Below are experts of layer 3 (counted from 0) of a mixture-of-experts language model. Rows are named router (the router's row for the expert), gate (a neuron's input weights, with its number), up (a neuron's input weights, with its number), down (a neuron's output weights, with its number) and show model dimensions 0-159. Each number is 50 + 12 x the weight over its row's rms, rounded and kept within 0 to 99.
Before each expert's rows: "gets" lists some tokens that make up at least twice as much of what it gets as of all text. This comes from a sample of Wikipedia text that the model never trained on. Tokens count by the router's weight.

# expert 19
gets: "n", "e", "in", "an", "d", "al"
router:34 48 69 67 38 49 71 59 53 58 54 67 34 56 51 68 63 39 32 72 44 49 58 44 52 56 37 40 48 32 39 62 39 61 82 32 34 69 29 43 30 30 47 51 36 52 59 38 54 52 56 29 55 61 17 33 66 24 36 55 41 48 35 49 43 84 34 51 44 67 56 55 59 42 32 44 50 59 49 59 57 47 66 51 44 50 48 41 64 49 46 57 55 60 67 45 52 74 45 68 48 36 37 50 47 47 39 42 43 55 64 39 54 49 49 40 63 39 60 37 56 35 33 45 40 43 46 59 31 55 57 30 50 53 57 55 35 23 42 45 40 49 49 49 43 56 47 36 50 36 49 55 37 37 57 57 34 45 64 43
gate0:40 36 36 73 55 44 53 38 73 38 59 48 52 62 40 39 64 36 41 67 26 52 68 35 46 51 63 48 27 40 56 56 59 40 39 52 46 46 45 72 42 57 29 46 42 70 37 70 66 68 29 35 53 40 52 67 70 62 45 53 57 44 67 45 38 47 49 57 32 40 51 69 51 49 48 37 47 38 53 38 53 31 51 61 55 56 45 58 41 46 34 49 53 34 67 45 50 46 44 39 55 61 30 50 26 55 73 42 76 56 45 46 40 55 48 47 60 54 29 53 73 74 76 69 44 61 57 57 45 69 48 58 59 57 56 53 63 42 58 19 35 44 54 52 52 79 40 40 64 26 56 29 58 60 35 65 66 58 42 42
up0:48 52 36 48 49 56 46 47 45 56 50 61 34 44 32 62 53 41 45 62 37 40 44 57 45 51 59 55 54 40 65 32 63 32 44 34 46 39 45 44 49 52 47 32 44 45 56 56 43 50 59 44 56 35 49 48 72 48 58 61 56 28 34 43 72 46 56 56 25 59 69 39 48 59 48 61 29 77 75 58 25 68 48 32 63 40 21 48 29 54 53 36 40 52 32 52 39 43 81 46 57 46 52 44 53 49 64 48 43 36 42 43 36 34 61 31 37 47 32 36 70 37 48 55 56 52 54 33 58 42 42 34 45 43 57 52 67 54 49 51 62 65 39 39 51 50 33 56 70 45 53 55 42 80 35 55 44 28 41 43
down0:54 75 31 32 69 45 54 74 37 42 52 55 71 57 70 46 53 59 63 44 63 58 51 49 45 64 47 46 48 55 58 47 63 63 31 56 60 52 59 38 43 57 44 45 50 56 50 59 50 55 45 55 60 61 68 53 47 49 43 48 43 45 44 59 42 54 55 57 74 68 56 35 33 64 36 66 49 40 55 78 61 53 39 30 51 57 34 35 56 68 46 44 43 29 68 48 69 52 49 34 42 59 51 65 47 29 34 46 61 47 43 74 28 57 39 59 65 58 40 45 53 61 44 37 64 41 72 58 44 39 41 40 67 74 73 69 22 30 43 47 33 48 53 53 62 61 43 39 63 42 68 73 38 65 50 58 48 48 42 52
gate1:65 39 61 58 50 30 60 52 48 28 36 40 61 49 39 47 51 35 67 51 46 48 42 49 30 34 48 28 47 81 70 62 47 56 40 54 36 57 53 42 39 42 45 62 57 43 70 45 62 45 48 45 60 46 51 53 37 59 29 30 50 36 41 52 63 59 34 50 45 49 86 34 56 45 47 57 38 42 78 36 60 56 34 53 57 54 74 64 56 54 44 45 40 37 44 42 59 51 51 36 61 59 59 38 48 61 62 61 33 56 38 58 64 64 57 30 64 45 56 48 43 54 66 47 73 61 60 45 45 18 64 42 72 50 35 23 61 54 46 59 66 46 43 31 45 59 70 53 95 57 39 44 52 53 46 47 74 53 60 42
up1:56 51 68 33 52 50 59 59 55 45 40 33 60 55 50 70 44 56 44 38 57 40 37 56 57 49 59 45 62 56 49 45 50 68 35 53 51 59 57 30 54 49 51 57 47 27 51 47 60 31 60 61 59 38 30 49 40 48 18 50 47 54 44 52 58 47 45 71 67 52 50 28 60 43 50 45 34 48 59 36 63 71 29 76 72 34 57 36 45 47 49 38 50 27 72 48 77 36 63 49 57 86 56 41 51 60 70 33 66 58 71 60 65 68 64 41 56 61 69 54 45 35 60 32 40 48 57 66 55 49 36 40 50 43 31 62 51 57 50 58 61 46 51 47 61 53 54 47 53 53 47 44 58 49 35 45 64 49 56 43
down1:58 55 45 57 66 49 37 62 54 69 28 47 35 47 58 65 55 27 74 72 52 42 42 35 45 43 53 54 33 65 52 66 39 50 37 32 54 40 45 49 38 60 54 51 44 44 28 52 52 38 41 43 50 37 51 43 45 60 52 66 63 35 66 69 45 32 68 46 62 35 55 35 45 47 66 53 50 59 56 37 44 50 54 43 39 26 21 51 41 45 58 49 57 48 61 21 66 51 73 57 53 47 64 47 34 47 71 64 44 26 32 50 53 47 33 51 48 50 46 45 40 61 55 49 51 60 54 59 38 44 57 70 29 46 34 48 78 70 27 55 48 45 27 60 58 50 43 48 64 45 38 59 60 70 59 33 56 69 64 46
gate2:33 62 54 52 43 47 31 44 45 26 55 40 60 68 51 60 57 44 36 68 36 59 54 36 47 48 36 32 46 51 35 53 46 68 50 51 73 55 68 49 47 38 80 39 49 39 61 32 49 23 46 50 19 63 50 38 45 48 59 54 48 45 50 51 41 37 45 34 57 54 58 49 56 39 48 53 46 49 69 58 33 82 51 42 62 61 53 37 66 40 51 54 54 44 24 73 38 56 57 53 57 50 42 48 79 47 62 40 40 27 55 63 44 58 50 45 53 49 54 38 20 44 52 40 52 33 36 28 58 56 32 55 41 41 58 29 50 34 51 65 61 48 24 83 30 47 43 75 46 48 39 58 47 32 35 23 49 41 47 64
up2:38 41 58 66 45 36 50 38 59 51 35 54 48 48 78 44 31 40 58 42 62 51 44 52 60 65 48 62 45 65 65 46 33 44 48 68 44 32 36 39 59 60 46 50 61 60 47 43 55 40 47 55 27 59 37 41 53 50 62 46 63 56 57 52 51 61 46 48 36 51 38 28 47 51 61 47 32 71 42 60 27 42 54 12 35 72 48 41 55 50 56 57 52 52 33 34 43 48 49 43 54 35 63 55 66 68 28 49 60 53 47 58 77 38 38 53 66 54 39 69 61 47 44 53 46 51 37 61 53 49 66 59 50 30 60 77 60 54 52 61 57 51 79 48 63 58 72 26 50 58 51 55 49 66 35 52 67 43 51 75
down2:42 74 40 32 56 77 58 56 59 25 61 35 60 68 61 50 20 42 81 74 58 41 47 60 47 71 47 32 58 31 52 51 61 51 43 54 61 48 51 29 38 44 63 16 54 77 42 39 50 43 63 49 66 60 57 73 38 50 44 58 40 36 20 41 60 48 40 48 38 67 45 57 61 61 63 62 56 33 46 67 74 55 37 47 67 59 64 44 37 69 47 59 59 48 57 46 49 53 55 55 48 46 51 47 62 48 52 56 49 40 46 63 54 50 30 58 68 64 57 49 44 50 31 54 71 54 43 65 49 42 60 58 36 57 51 41 55 59 53 54 67 48 32 60 47 47 44 51 46 35 64 47 60 18 32 22 43 77 43 39